{"n_experts": 160, "lr_router": 0.0023, "n_kv_head": 1, "head_dim": 32, "vocab_size": 8192, "norm": "rmsnorm", "parallel_block": false, "decay_fraction": 0.602, "batch_tokens": 65536}
Below are experts of layer 5 (counted from 0) of a mixture-of-experts language model. Rows are named router (the router's row for the expert), gate (a neuron's input weights, with its number), up (a neuron's input weights, with its number) and show model dimensions 0-95. Each number is 128 + 32 x the weight over its row's rms, rounded and kept within 0 to 255. Numbers have three digits each.
Before each expert's rows: "gets" lists some tokens that make up at least twice as much of what it gets as of all text. This comes from a sample of Wikipedia text that the model never trained on. Tokens count by the router's weight.

# expert 80
gets: " ", "–", "ennial", "gh", "jar"
router:142035116136143143086117125154097121106078136142091094141157146099113166166131098150098132156161130155117108163146095124140125150073179124116190136113126140191075079111144157120142115103148122072167194103147134188102099137117188107119103139135068142117074100138084080122104158148085044147
gate0:117178086095104139109113068108070126111062145079135138075172122084111156102146094213128113123088123154060117119123112130117114132161133096143108075153115196098070152117154137131106093069150141119116171106178138119075068166158150134097156114133096119110115120068118137120096133136066165147
up0:163128180174135113141122162154161085143132113147115096121106131185167125163115151064172144098183170150162090169109131141168184119117079152129109127117123041179167094189138139161119133067130098139107092130116125110118188092100160105099134154142158136082135111187107136175150162093185082134
gate1:130076153124114098120126094103123151103094177087165165162144117155173099158117144092131149130084126154070072124088168142169133112125096083134130119157145065143177103144100151207104121182060126155150163041125129081204106152057133113141116130136129105096110112077112158152142139098134138133
up1:145218134079168150119120150165120158156149086178100089113109203124101192148122095135091140079132140063157136104173090144083125139155160175106104091106125137123138117121112151126176090077222095107160082150133183142092141134157102134175177104132128091156124123099132155146129108121113130169
gate2:092060135082093133134139089181129067092160140138110160096156125139181145176143106197212116160141121185105112128099110112140150120104099117130132163140160099107189147075181126155168182169165087128115099165118113067108127149101116166108127097140133126100152099118149087083159096155065135134
up2:100121147152076174159159146166085120150145136162105137142153149145062122128165123130186125131058122094156148167164132042109147126114108083078139143183096111138125175128131147180151202187153117170148122141136107107136103080144155087127145155115129054063112114119114128090138164139056138112
gate3:120119147228085153187105100093170101136146151080146138153123109123118166115085105117062105184138122086083090143096171112111118093149146107142128156191145143139206105178187126105085158139107125064127150098125119095137151131178153146116107178145084149125068138103100137138091147156090102133
up3:159130119078153098095154115126124089091089112151150122123133176153180127132179164102135082107130069150126141142114094119200120133123151171094158138109180188162116194151083102114124111160143185143126102134116103191082067074117153104163105109090143130187165142138180160163167151130186145162
gate4:199092115163107099101122093119082170132127136129150123106132145117163168183112104111150098115129108114102095117154065114141150120071152135081152167124103130130149067153188174185103107103119129081153149117085100140103142122150130073162149105121128135117206099107166062160082084197158095073
up4:147149135133153166180157118144159121141160111117133144202117119151176080101112104109116142130138155090181145123099173157104096154208120167109110177133158113095104069097100058112149149129111155150153171155117127136159104113015119178098104094115132098119102191120096171124162142106164098169

# expert 20
gets: "0", "3", "4", "5", "2", "6"
router:165138138108131178104178150115123097083083048097093099146093168152123158126128085151114118109111162186067116160146140158169159153081135110162182152159103166127120099120119087125116170141110132125078185085120165179121112068069177127208091111154158148140136093122097147117105115124083143156
gate0:137123106174139089097131172164126110112106063146146102131175142107174111145133102157115115106087147069108087129161083117119167131146089099075142093101094095188159187092167082097059176184105123166149161099108119117107122110086082109126187159098180116096089096118143082133115168155142090106
up0:107081122069107153197102055124125143143140177130110125124097090161078136096107151084099133162154151155131108157134138103171082154110154161163094164131142130080044101098102153133163071107178134115125102198111094121132119145160140178123092069139108134170122129174091124102136058095115085137
gate1:139110143083138140162140121110124090139125114137087078190162087129084128121130104093165137094148166152132168137103144140188128145128069128061172121172180091123107142153122156046105149146095093134135145113184175107159183141182137140145102103083194143137114159170110106150126106215098101094
up1:071128112106107090166150070125135137118132129112154096164148132088116144090054135055151131066148181114136102155104206122177086097141091150099151143124148104091141181108119221072106121123122105176113151101188152137111161094162104145138104104102166155128113177179166142141090125145126143129
gate2:170070081143156104154130044175148062139153108120119121117175048108138131119113087131167117148106115161163127122097109178122160096129178160112123168146087167144128144113098127129148141098115134098153134168128130091145066167179071086101079113135208095108109120148126093119108091129112174070
up2:136132120171201092106127089121122153101180124160192065141103115068138124100091140089119083046147136153189087101115161124134139083148124115086184142189144211100157154104115148144094093078143111145186121134124122166130117106134089160111149110139127157110117153149157168141103134128073173107
gate3:077149104164116145064133139206144035142075091166151102152153110149144151142135099129109084128156090129193061208157170139120115138046137132128135143124145140144114097103172151134107135133122104125130234111152088120108115171120143123157087122127143128165088118108125121136132103144152112177
up3:090126154152181144133143071134114144193096107120141175126157124136148100177127082102177058108128060109110116118124129116101127163122120095086085089134152082135101131112108144152128065106140112059151062160120131119170142136108132118190096165158120113150151110157162158141055104121078185196
gate4:108128124132118105157154164148090083133099114115103115116211095124167147204097113197143195110088069170153082106128185092127092154111137128135097158163168111180126161170146152135169137146178126124112115116076198097158137099139102146101152157103167118163121166159064114112142151162167103124
up4:116154156119158173104097128122090085118127135074150114119111164143139171154136086175128134102158157091145088157190109148177109151098117073074135174106139142159099139148121162110052071114107105117076118150176136111152117117132148178212181145111138170169117146192146154133160144100161200115

# expert 88
gets: " Park", " Cup", " League", "s", " School", " City"
router:186120182091152153089212126099129163074135087149126041083145132170074164159093143159120158095140134166090117176157103108129124143105164118117155157160122173154108130147114150084169156133106113072098166087135174133127155132131142127134082141194100173132085080124102160113097103089166145147
gate0:103153187133132196115118161120148138130145113134090140199113053156145147179146134214075077101085126165123105219134138134114160142102119100145136124165114150196103145113164158115142128177117127096094147139133123134111114058113111125121059109111124119151170140111180144117096093101170147079
up0:110141136151133162087173192107132115118214157136113084124120099141163103156127130100108119131116137135085095056139120126160112140158151171172174125144098114067141122112131172199142094141110129115119163166154153166113158157150153152122151155061148046120128077071187102176117108123194099133
gate1:157127172122139140088093095089105196113184140087158074091137116160096124123105105099171135067110113165148049127095205155101150134065136129081136110124140126108157123172125086120107202177095092133209163078181140129143134135135116113137182132106138157152140121108119141091148168133123113155
up1:074154134144152096148100114133147099113131154114128107146118165118135148129174120140144082124154137135172122089107111126177140135148110157188181146113146098094124175091121157185147067122163152144179144212063164125193049101129126066096164166070173117141136078172163121098084111138137134135
gate2:146129145142143141077124082108145111131103108102128130098128118175126179172156077205139151150161149116079159133162115106071151172106116098125145127195094158084133092119102196138165149193086173094091120147118104104182153115165121154107137168130140097162203155075144114131103109160120206129
up2:103126113098124108109099186145110140133070118190182218150122151144127117109098178124113102089144167140189172173159104147070143087139106136131125117064161141089143170143189142149122120125119121090162094085092092159113116107119118138188066079120076136148102172097088181110089124131135148128
gate3:153113118112117123100164124094117192155108127163078135153169189139081124125121071184148093062119122087113128116072111123128114122089092103170161106133112124151109107127123120158132061168084141110114105128131131046132092075098161098152168128094101128126120184170070081102176080146137121200
up3:156150073079136095106135133181152154184159084154136168122105088166086119121205130145140137142072133135108149185144102132079069121113103097153099088165065193085124175169093080136118106156136135142109159152146106155131091148145151139133089079107152130127139154103057159092101130118071099103
gate4:148088127125112131113101135206085193061097118103129137137129126104094133138124135095149198141155178124156137127135091120080136130138108139152159058210106147206119091153145096099124121108116199140153155100155111154187096081170137117122100157123065199111109182143115147148150149122113115128
up4:168169131145069154142139135113139100077111107123112144198124156136151115091129151130147092162149150144124112085150089142122145092137172195152159156146135131100130136128175149125065116050128076117120049080205108133167097086135107150142092171176154079176104169154135085139144104156089147164

# expert 44
gets: ")", "\"", "),", "}", ",", "]"
router:136172147136185132135189151102188118111118091153132116104176162163077164121135141160115088110160150154117068176105116136144134126058133158130176105133080159123111139076096124142141181103086113120131188098125185121120157082107198165105134073105121139089100060120103127122094089127089151186
gate0:200111123156160151106121118161181129095110143109152174168194155120144152183119093083109172097144098185145070126144109135105119111171163087120107147136158126070144125175117170081151167092167152123099165169154111164068079151132083102162103114140129097136165098146101174184115163084168112118
up0:148105098161168159187136169158139103118169123140121164113166167151053172157120135113133194146129168129147151046076133108172128152098098120125159118162089168155107120119154148076111173101129061120074156163108186143113115146155133142162136150097106138105159083121086060175174109140160158142
gate1:121157121069110146115136222103152141100063146140127120115110088120147104085115126139102157120115074141133059101104189111091127081130208121165153100095183101178140171134109129094122099155123119157134160125121138208136143116115123189096180119138125105133083174080128133095147194108149095114
up1:112094183185121101109152122105099064162124109107170167134135115164101144137133126123098092093138124076083165171124080103130150089126140149143152180130097142090127157145116142167138176141156101054113129075127113137107157132091154000139148125108111138083160160180089128135129094092146068137
gate2:102175182142149140152132140097065131082077124150177214107113185146140125098111155166100094141152128137099160148177068136146153095097188131124178135128146146113118134104192177122144169085080139095149112134178089065141115131085093118113103081099133120079121080120149146095134074115112094148
up2:137192163098143122142141065139099181112065122155160192111075155131113097135100121159098077116135083168164154153189125111126123089099180125117154184151152146106102118113129115102141128081109123097107113139118074081165112105071085125122101070097136118135128081101165218125169082126109126159
gate3:125101177141103103095108092174183077106135141188163155104126074108101070142155091124109068106116158144105109128128164085117123142123092106180107113072118052144113162100145174176144097138164160123102116150126145144159157126048183141103138101089090144075143141123141191100121094137152070112
up3:135124112077158142122107103091085195194159147085122093183123120152145174120134147178125143111116064112118132174123085104099111127123125133052090159134142149119169140109129086150138159109075087100171189118116065128047084127083105099085146159204159109164150112131150122161138131114127115151
gate4:038092081129070186098084106101114183167161142143101128122090121108109136120140102135091147124102136129229136132101103125146145162127087126103186106118139164149121085155118152179094155139144123144132215201137143092107139132116194157126126136107204120146150132125077148097128133103106144110
up4:161113123142082125120157091171149124119137125140145146066216127161114123080148107090141124136183116147099146102079124119087123139171116075103127123121126108134133115114194077106156154136163142137147167161181142065230064130101096098083163111190155069130166128122148121172118108107143161130

# expert 89
gets: " University", " School", " League", " Party", " State", " member"
router:154133202119148138119167151120117156097133088125109107086157132144121146168123097171117159079176182152104090181126096119101124138107136113165118163176094142195112124074078146117178112138056134111095167091080130132091129131122140113104128154205079181124086079106082120143062092128151165138
gate0:120143136107167155159168185110062201134152117135148115135130155138155161087112129078084162135062134210121121087201183150164087096120088131059117103124177138109075095127114115120105132155136131117117078109104091153119064095150065097147139102134154138133089118118100133111067130140105103144
up0:113132152130184136165175157101110159099180171128162140128161143098136082116112119141118128147068138101120127055122141155143100131069098121137128061115191130115030164167106081110107092122111142140119095115135096130178116221129140158133104124114089153092079160116090107131100161073112079111
gate1:121127191114104121108148139153107105141086136077112106140131110201124110120157142121099157116152088127150141176127133110048127091088138091130121217115110170106127141145148162116134132086105084100095092062169115164087165072151114131131180118182094127137147107086115044175113100105166151079
up1:123151130125120134122102121133147143120156094162119136088174088148203055134113104142123111153199114146184152111138151156129129119132144169173181167138172131064089074079154130124082119109080152141123124117137065103176152123120125180145090106127169052097094116151091081173199093124139109151
gate2:089104138193105144146162176168129133202160069137115156090172147091095098113157114147070138146173154202114134128096103155081140057075129152133075131120168140138139135088108120089157151130136118136158134105043105106120153118069127121046163145111109083097118133180119108156116141113129119125
up2:158137121084135092099100131079072174088105155093126122157084113136207186132095123106232144179081145091169109088147161148137143167169139131096184131125111138096156132159135127163080098085125136103099111143185163097161119145162145163186109119120172168139156135090091146096128103117104104123
gate3:132115145108106098120106186168207142148136057180097139119118114181152149122135128113138177115142151180142151163130125157101094100113150134125080065173176153134081079207082184122107165137128117079150145123119122119156109112136160151137168112105134143095218109130089096171150147139149162073
up3:124174091165146096157058142113117130120090134101124104179122128111159104118150110158092116105133065127112141170099076149145161156112108108112139127098119153100137150083119164051144105081140168169145133172142102139069180077077154070054126109149156154116079145163143140125039128104080110114
gate4:167082179153081139126109196121131114169123115126100136144122156118137142091112162146126183131173122116114087110159058131141126119144143079136183112121149085125123137147120110166097159125105070048176164078128051047123097080196145143111080148105114122191133131106136182147131138140158116130
up4:152125151078125126176159158070087066113128144090112120106077120102124169134100141170122130123110101123190129160169105144098104135182100161143110097105150146123146149185179130150128226067159115137137121085182125072115115155123121163162121119063156155127095093109118111162158112116051097175

# expert 76
gets: "\n", " information", "----", "left"
router:121123104154131140052129126181146147106127072120111141092095168149097148119144078129071141164160146170077045140102086106136104164118154120127151138111126188183117074089139149116113124189107134072135185144133134148119148098085158131172113080139122144156076124091064140092078110179109161161
gate0:181145126177104136105103174137140146139132103116121133097171147110176114108076133146072110086102140163119101114093114133148141115071074073176113148129072099155141086155169167145127140110062142102120144125143105090223103152122137128159151151111110143077118140110114100215184180097068096119
up0:120121104134078170135128114130187175164153145100142154142087064141144098126117128138118119145150064212123164141173096143134133118140128194111137187125180117073104086135110133187120120126130107146191152140158094114143048135124188138117143104116149124099154089137077087063126108178190126150
gate1:072200139086107096140141128130074163134082091121116173093164123131064137118097089125110113170203135064042143092133086177100106089142106121136161140127118114108141112155156129072167119159090158114093131074127147112135089114085146112094169149111118125153115071124172085130165099119159093093
up1:125175104132116120133103128110112119091082111127092163076116165144090161159124078111090196127173153049086105116137103187072108149133094107168152132102135143134132080167149109115138107157073185061117113116143163133140141095064145114119129144074119121166119083122170132113195135090135087057
gate2:085100151138100157096120180117148136132116146144129146082162118161144149160093129117055160130124205136151093191104088132137131102073090047114115113034130142123121122125160129115131139166184121123067161146118112121115097081168143141098090095218125128109136112133146165166092072135164129110
up2:169143092114136054179142148080156127091128129122088128176136118107171125132142112158081165057136116094119065144155113191149144139120103071150150107113126107115099166097132183130110095126148139146092127136145113144119151144094140099136062126104039048165140156141109145137072189123108153067
gate3:161163146177167183135185151134080137128177118171099117154093145175116178181146189099110132108083114118097106128142157087195138098133091121122136097147129139196101120164151130058130137132112189153119128151147137127103059158198097156162181135125125126119143150164100163117084191093151121118
up3:115126090116130110127105121124166161133085113120176154147145131053144084077106094159141111128138153140174172142077126099130159148111173155069121175144109134083128159075068160183142130143156109072137098119080113112095190115099194122120138108128144077120117121078141101142155042195081114127
gate4:154133192114157115137162156112138144151146113087121145108161101187164058106134081091106059161111155171084087123114033077157139123115151125122125127140128081130134122169150130093155114150160153110094174065141146170109079079078164101187122121187119174087130126123095083147146123150124110116
up4:151091167129055109100112126164149176115130135107143155137173158165123204058171102080115160132088108098097122152118130111124185163114150127131100172139125090126127146139095117160138142154126143102125122088141152113122100145148174111196103149149148127206167092113122183178091076125133029103

# expert 139
gets: ")", ",", "\"", "),", " |", " and"
router:152126135110147152121194126104153104092099095136124117116177141139057164128113137132085118114195139170094055149124129112146171140111161183145182122147098177153087106120080157143142170136132144123134165091121150128127155074115208185100094065124098092084118100113093054146111128131133146188
gate0:163111161170145132129183063144117105106160141181189124106156144099099161139136142095115159086203079140167105180135194094129158136128139165141116159080144137129181145122092155186134170124140078089156117115142138099141199135097112128138117081061090097120169132157107154069132136168093102112
up0:070168152131116139108169089133169108148103149101112165084102139199088082144141099109115140090142130113096146183146119201092150117148192153099144164168177132134134083155136176121069069103168135077170151105146099144145177162112172134139204138158119169076139181119102115137110142102120115141
gate1:200140125125158144119148112125147098116150139074112175088183164109196133094128129096119162115154133125117148169143141080142149159196186095119117122157097127146161086145153171150097084041171116156180205129129141151112118173127118105159190130126128122121098081159068093115124169105141169156
up1:130135131090135129138093167138139095140163132071140149102204161107157092121131080174149097159116209136103117190173126132144162151187126092120184049067092118085148114119131137148189144099137135111135159141199153106065128156103136149182144127109117085128085178162133168138145118155113139118
gate2:146137112124093149109182147126112128124121084082137157111195073188049128135133097137122150107136166177126109089090132159151122142138073099110128106131139138201120073104094147135201092129113068180104119098097114123113162064130114115193130144143101152110076157089101137181123150112094190118
up2:122179095125130130135161128098119145132061087079173140118157183162074143134124134183074104116173143170080115059114123143136132135176090112174152131102159141145126126087111175171134115159102147158104100081119079114119084075156127126127140070160089097091112155095062151147087104078171176125
gate3:150102189135132123203111161143134124176136132113059157074146115119160136167133101148135042124068171103138105096136110144122114100142114117136169197138072175190127138102146100141118159069096170156149156141101095080082185121110118151156096134116079103116135128054128146124123148117181116161
up3:159149100153123130109100142079152110114151070188129078117091107145112155099128125163146170111142104205130127160123111100155117172124132129134123120089100114095118139194067120131119085164108065175070126099176170105163053179123121122112123136140137185117083153130164138161100126132053142056
gate4:138136126140149117132163201161100088088092072115127093160159124166086102154150149175138126133146143122104160177160120171143089116182124118119123118127163082187113098145146126099171114154091133163068105137142090114131186129177168113185126066144110054097133171134160122168034146148141109144
up4:165149146129099173118088099120164098116160133179107189068136108169208082162159075177075125085087102112192122125061150153141121150073142166135122139136119156094089143140121098097077155120143151106193095133125134200101108139138179167110099150130113150115121125162164132119118125162093104087

# expert 157
gets: " ", "/", " mi", "ա", "km", "−"
router:143044147135126150127132139125149125114128103163087119116145184122136171103115150162145159137207151139113103163116156071128153189094158179148127127120114159187147088137131097093119111145100145095128201086122132176082173111095175124172143113156083179086084121141036110094142160105125091142
gate0:125028148151068118130108139096148170101174117139111124148146074088161156138101113087094084109144077152157055091160079056136124155133170083162116113166143113120116120105216156121116113176147144114101158135103123117117149204120173134121129121107111165119116155099099118186148127136152140080
up0:101115103069115120143143106092116151154135078098096110178112158119148104091085124184124092121154059110120073103065051124099075090107122161133089140133083110129151127087143135144105152158150098069154113175083125131094130168167109143114105080081063176165180099108168171121173128131127132139
gate1:168079135149106157066097145171126171109164170100165139092144182140119099125116155153151151129135116160173102176095174125119118169155147076145083108143164138130139115158158182234097153190159109145125170185129116167090075116099143142093131135157106135070137101118059108126159121122095154133
up1:146129090134109166101140138141145123126143075078179083053145161156144122130150171148162074177138095104106108063105164137109138152124157112106141127106135128193118174124131152130155204145107118173144147169102125165065120068105041106101079123144156090131090106126124078097134105093132068148
gate2:184091112157212091145109117150146127081084100114122133145192110094156131172125161153118168121140181128080123115215134105087202144114107151164109081150138174177152147180135118089112156122156138103148198148136141074107149146108148144119165138134066160122154132160093115166178156106123104134
up2:185099106190156113164139113135095119090132100112130125146184124144151127165079161198088154110116167133068112089176126136072171148138107108129122076171150171149124179160150126122103134172161140116177178122139148111122128147113089182115197115152064128100166156164072102123143137075111080165
gate3:084064115114124184177163126177125137136094144109110110132128143175174110189070111151160105109098133118144164115109131174159157137086124140081131092105111160150113076088160142162179100108169113121129135124098160097135134130151167078172119165110099115140153121205104116142188023163122087144
up3:079118177149095162082157140132055129198075106132103135123148114190106151166149128119150082131114124133142163139165127059198070145098146144108127100092106157165099115098112146212136085114165103122153106083140118118134091104080101079169111143162157079110126081136092131141115139129178083145
gate4:160099110076114147114146164086138111098129068088099083089050150081128116095124128115151134154169180115127167169113132134141128096190178127159089113173099125134149104108141150135081119131125164108113141186097075156094085106076134074191138118209156084077139140074143101107137113097129105121
up4:127145092085138112109098147181139149163115117134133167083164099126096120185182134201117163087116117144131140124222097117108191105109134097093151154118156142108134150121103078141186183095135105174120101138125149110172118141149075172144108120051062183133137125205142134143165117115137121108

# expert 138
gets: ";", " and", ",", ");", ")", " but"
router:149135194098156130150154131130090104125104077179143113099167143120126159114102126179115155113130153169083047156131106106169117196126090199134162094169094165122130156084158133132099094149125138124107160121144192142099155099116206144170058134164113169081144080127094094134070139110134127134
gate0:123101152068074132087133177128141138101137146181128186087103103166182094176092098165141119052134195136112109124128108080085151142122087082161098131119193180112121104120098103143154096144172114126098149167164181115073118129158070152128118101079121122133141150105134141109127162088179079124
up0:119128176176136126138107094143119215137084154101146130150171163063141148080102164126136168158100097146123135162139119162195172130090140147130111099133151107175131060184089129105116139196152139148132109113125162184121173146132195104155103151149219136102112083139139176151138100140109114163
gate1:140122098146179163126100121144154097051137153088129101103162145079157138153131139140123091145113135128074117121119064156136189115166098068088133164116131090108180109199134086176125131084122113105122127119112150162116098090138134129111109077122161208101093139204105075204137129121104163095
up1:103121124150082166115130133163102099120129170085125076103125116114130097169130161188053141128130125115101063113113102083171176144217110152178113095154122122142125163133126126142119111116111119125175142093088185143115083114150141106103100100106138172096132152236191082141099155105149142079
gate2:162112161105098155210167109188122149132131131112169114150185172107096104125130177106121136117138063119175141072107174159099132136156163100142174177137129084098048164118125092136105129184151092126193118155167127169107166109159164158092087168120137138102120101127112082129080182134122156126
up2:126170085075118118141175098149190096135161144114124127121163112158118164121128140136168165137083155066151181067140137174164099122123095145177089142112131110154099072140092106097121102163097094172143118162092124238128179186086170123113167138122111110131119136153155130146107175158125195132
gate3:054164136143174152124182099097069127126143098110105104108195148130117111164120126133124183070133180171129171099132097144155074114140132182131161114171062116178094128128149127131085122093093149103143116149142175146138107145164161175168117132120156135068083145121100146158121118192186193107
up3:010140126147166138165150070156084138143115100121086099101192105145131098175146168129135144124191136120147177097123073187109128118094113144173077140136085135147099118165127186114178111097130125180139109141144183116146100152149149147160079111125124129081092122126076161140107136134175174102
gate4:098084095135192118099174066126096179139127114105147119109142167080132102095134137152070090110130151165123123154086168092057135090111133193069158121160131177165127103116157104177167142117162142095133093128150171108132159152118124123177154099191142133176140103109069069088129133115080123090
up4:144105155130085096202120096188168181133134104115151135073175116185143132171122159127122094086159115131095154095146175143089134089128133195112155154097193086171093131175130134135038140144122118118192054118143141153110124097148129141153144108115164120100103112153171083104070135123121154138

# expert 72
gets: " an", " =", " a", "\n", "=", " An"
router:145093155129124173138135140120058140150148128155092086104149189100133148146114157154103099179172102147084127140138127159174144124066122179120165133152113144169144108074116132099177191124071096130159163132135185113092106089107163151183132111120113141109116159114121059090030127168089100099
gate0:057156158120104169198063080145113184115083085123100120173036121115090138131136083145139117166101146107116122156126091124099185125129112143141174095132096153159174122100151128091141108094154057086114126147115112126091143160087149102147163161115138106083118122092180064175100147138143149121
up0:148122101166159097060153214076129086138130138151150059143140116111131161130097129147157124140153140148109107134117103161194115159093119100128119164113216115084095162130172126122083061138114137163188065147105091127168138098133172152086094189137117146143145130162158125159073111101164117131
gate1:142104134142137048153113125110155136102105186165134174120145160131090216066104181105153131119097167139070125103089086145158060161090108070143151130125122120168116115119135094112145146143142205132133107119136161135096152142124077153100175136110181183098116104091084125100109158154159178089
up1:096124093111164091086117136153115178170088151203148146112176165183148149096151139120158104142111138180128143129067075165137119118099097079092115131100089111161080174148130096093181082111080185127132122143111180140057171168124125153109146133149114124091133124094139082128089119134177135058
gate2:170182156166140140105155144168065098119159143126117119153147156085105168161128116174116170110113137179152144093068189157145158144175152149131104140173123124133168109097121186142098181092160127093162168129093140043176131117116193137146092091146127116156089136154146197055148116118127127121
up2:083172190154144077090140139133109121095128149101183110158140106124135197193145179135129100124174119148116151180128223165166151080112186145124148065117129166153144115103107121104164176169101150077152072117084122113089139078142177115122150153097104101149137144173139139144126133140094089151
gate3:114090182185110127111121131153111088137112148143139229151143110098106139113093075111098122134122083144108177170113167147156097062112104146149144119124144134211111134087193087143105154119115113148127081148124105172054146059166159158131150126134130162130144164152131116077132156119080060132
up3:126162119064110098153156145055106130122128143093161036095124132182148115120148145129137094101092168104125113118133098124082173179159131116140079189127160166065136105120088125108133107146130112126109155114116104125216096188097141118128147134190150110129133075101121172145136100177179186099
gate4:189117158107185101139159124166140107111092137154124117076144156168152065107121169141128077205120108118176106133154142143170143140168110124081124135163206083110107099102145111173157098109156177183067169068151132153100118132060161123144167096168122117083114139118128085153129162088149110124
up4:083145096121115186121138151106103135132159121128118093128097130134092184140130085121114162085127186099082156179138106088115076131109151207151115160126073149157160182150122176052074167161074076103148087103113126142102087123122090113122065130113172155146154147142134151091147081165154145168

# expert 114
gets: "'", " car", " star", " band", " fan", " host"
router:132052190073162145109140105088103156098123078117097110093182118149084148147087119170093161129154151162091136188108112106129152163106139110164151159109078170189131084104132145110119151145128132089112166126040128153120164136105199121135087076163146197131127154128124161151083103109135142151
gate0:175065084095117135148150122109110143164135137143141106140156158146122149097144073112035118105105130131157116189050165164119109175156129071122126136146149163087179125106127146113164153091116107174178098129064145084083121133075121106144150184160141104159102111142090159192127153082093129153
up0:148143206142117158127088072143153108161130109157100109140099100179168137116118140161141138153122154116150137089103150054131173115161152118175117124139120112151086118097126119132131119116099083150139134063149078160190070087140182160115180187108131101077147119178181070118172172154065126110
gate1:147123184133162118155113124152115090170154071171139147081139086146138138093132139073143153121166124130087087142156152083140105160109089127103114157140101138172165046142159069134127164120087114110109130113076123173139105176243121161123186105121160120156135128172078103143094088100140132173
up1:161097090096080114102135137159151115118058086126137125137207105130144133091138103124109125153134108074045077072147150100156095136130152138133082072120141082100119131137145160084168135164111161167122153144117144153094192142070143163162166131081145107115180099114106151062172104164123076134
gate2:083077120129155123081122119180128137122124098176160103107165103179148133122164145164087182144158105094118123112067097107105105054088060125157162110067136155144147178130100168168164108125093201075053182114084110166109129125124159158136129155133092137102110173095126123148143139113152094124
up2:161182159098080146124091090097076127123126214120141116125112125157164108061095116135164106117125162204101141060143122124139127168155101196054164172118107163083088102133099136091107157104112073170140096157109093153132196146122111145127119180148094130137134122123131119158142075127108151095
gate3:136077098095108101143149159147139174174130105175109080151093096110121124193148161089127124157134113130114166130168131151099137124096063087148163106125111135155149206120119125144125147193192131125085165113150173139174090139163090122111103157193126150181180110143146117093061139192169131089
up3:108086095094167127098142155088156169136105102150139043175107148136096098192126149112139092149164103146168154079142083145115091121069098112116122140127105155156092161132106110146150143168201132114108122111114121164171098144139081143099128115135090113229157149121166082063089121132156150071
gate4:133121129144174152123153149097131146126166089117141182138110144076207109142041135123116168176119114166124128093198120111085176190154149148074145123139114145160133147077101112090126119171140057122128135123131175105082153156140069113128135126069137111091166113118112142167186126096092133199
up4:181150170142104131116154136107110091130128111121076146118132085115106096104146128126131072105179112102151146125090116127186098117068131122062158099104214076147152149170109168113043096116131099140107114133095146168204144141135130083120094160117110119153107123134129136130145134114150064022

# expert 34
gets: " Le", " Ro", " Lo", " Sa", " Ha", " Ho"
router:154082184077128167144134155143122148095108085156115124145119133140117178145103119122074191123149149168069097161109113082112141120113133142155132173139114146121167135083097140145173110154168086138126145063110177185127118088142141135179084058200103202106102180088074109126083142142138126138
gate0:098091115103139125126158100121144119119117112155150100135085111089196175199166098049114144140152170122126086078146143077156148093120149133142124144175128161072102195127159138104089112118137130098092186051160099210162154092143120143147173152146160123176114134118108133079143089114110116088
up0:132088111084160089159078085113158143153087072113127139141090126075211149136148104099154140117153149118131158107111124149127107057155101083075088174180131121115134129122121121109080120135107154111119185097115052152120109120150119137157161108170149100188097105163126095089168060101074104084
gate1:159108126112122151129077133170103140102126122076137155070099079068128151163125111137173125172143131146133127120142098124169238145120078085104067130114149079154147111099168159129108082204140099158149187116135136189145084178075128117086108153164072138118123147139116131153107122085166126139
up1:144127132091118117134103156066142120155097107162092109159210108192098121100178141108074097115170084127169068157084165134118105093170177144134188122134160166132163140139131109108135177107074126106074122121108131116077131092140132096144185103121179158102185101111148141122097168175101114073
gate2:156180123145164101095118141128140166106118080179123136054106182102079096114120088167105071122103073119088148119107112124040109116172112131133128133132088065146154131171130141168163094111079117148118094138173112136148113086155145089068085138149105127101153078139164080110065132182115108149
up2:123141169141116179138126091134161085125116119087153125093109161138145114078125129122060195148123115191102097126115133076095186079162076163120174181164120109152117152163105142179106116099157162105160209136100134139148098168188124137090132103177165136067086151129149112148097186097137125152
gate3:105169145113116116169152163115095124117104138135082104125086131078109150117126088151080169110087084174132095031158104110162176105111141159174148142137124108136119095137137110134127101124130161145123079150141151122066143121180095140167136087163046141149128184203152129099183108204103123161
up3:074182110120088155136158106136118124116116119110113146101117135103090166153150078132098157111107091085093115097142168134118165103086131190171190115182088158125163150160078164084163095112097139132130078113128144111061127142114140103166203104180071147149132186127181158091176117130145069135
gate4:125093109231121125157146113161109111128090080130135119098100104126133131135146206111148171068157110116118120155112086139159115155079103127181108099160082113099167184099132155125120131155123126069149009137124108152097109064175108149158119129141097132144125142135133078119089163155105107082
up4:119121152116071107111154104105180134144127106080104104122115151096110189097113154094152135120070205135118174153137136156149159137106145108182133121155093148142143080143184103142158131134081043123145021145096117140118137120170181151066113127099117136105163065191160123142161128148132151118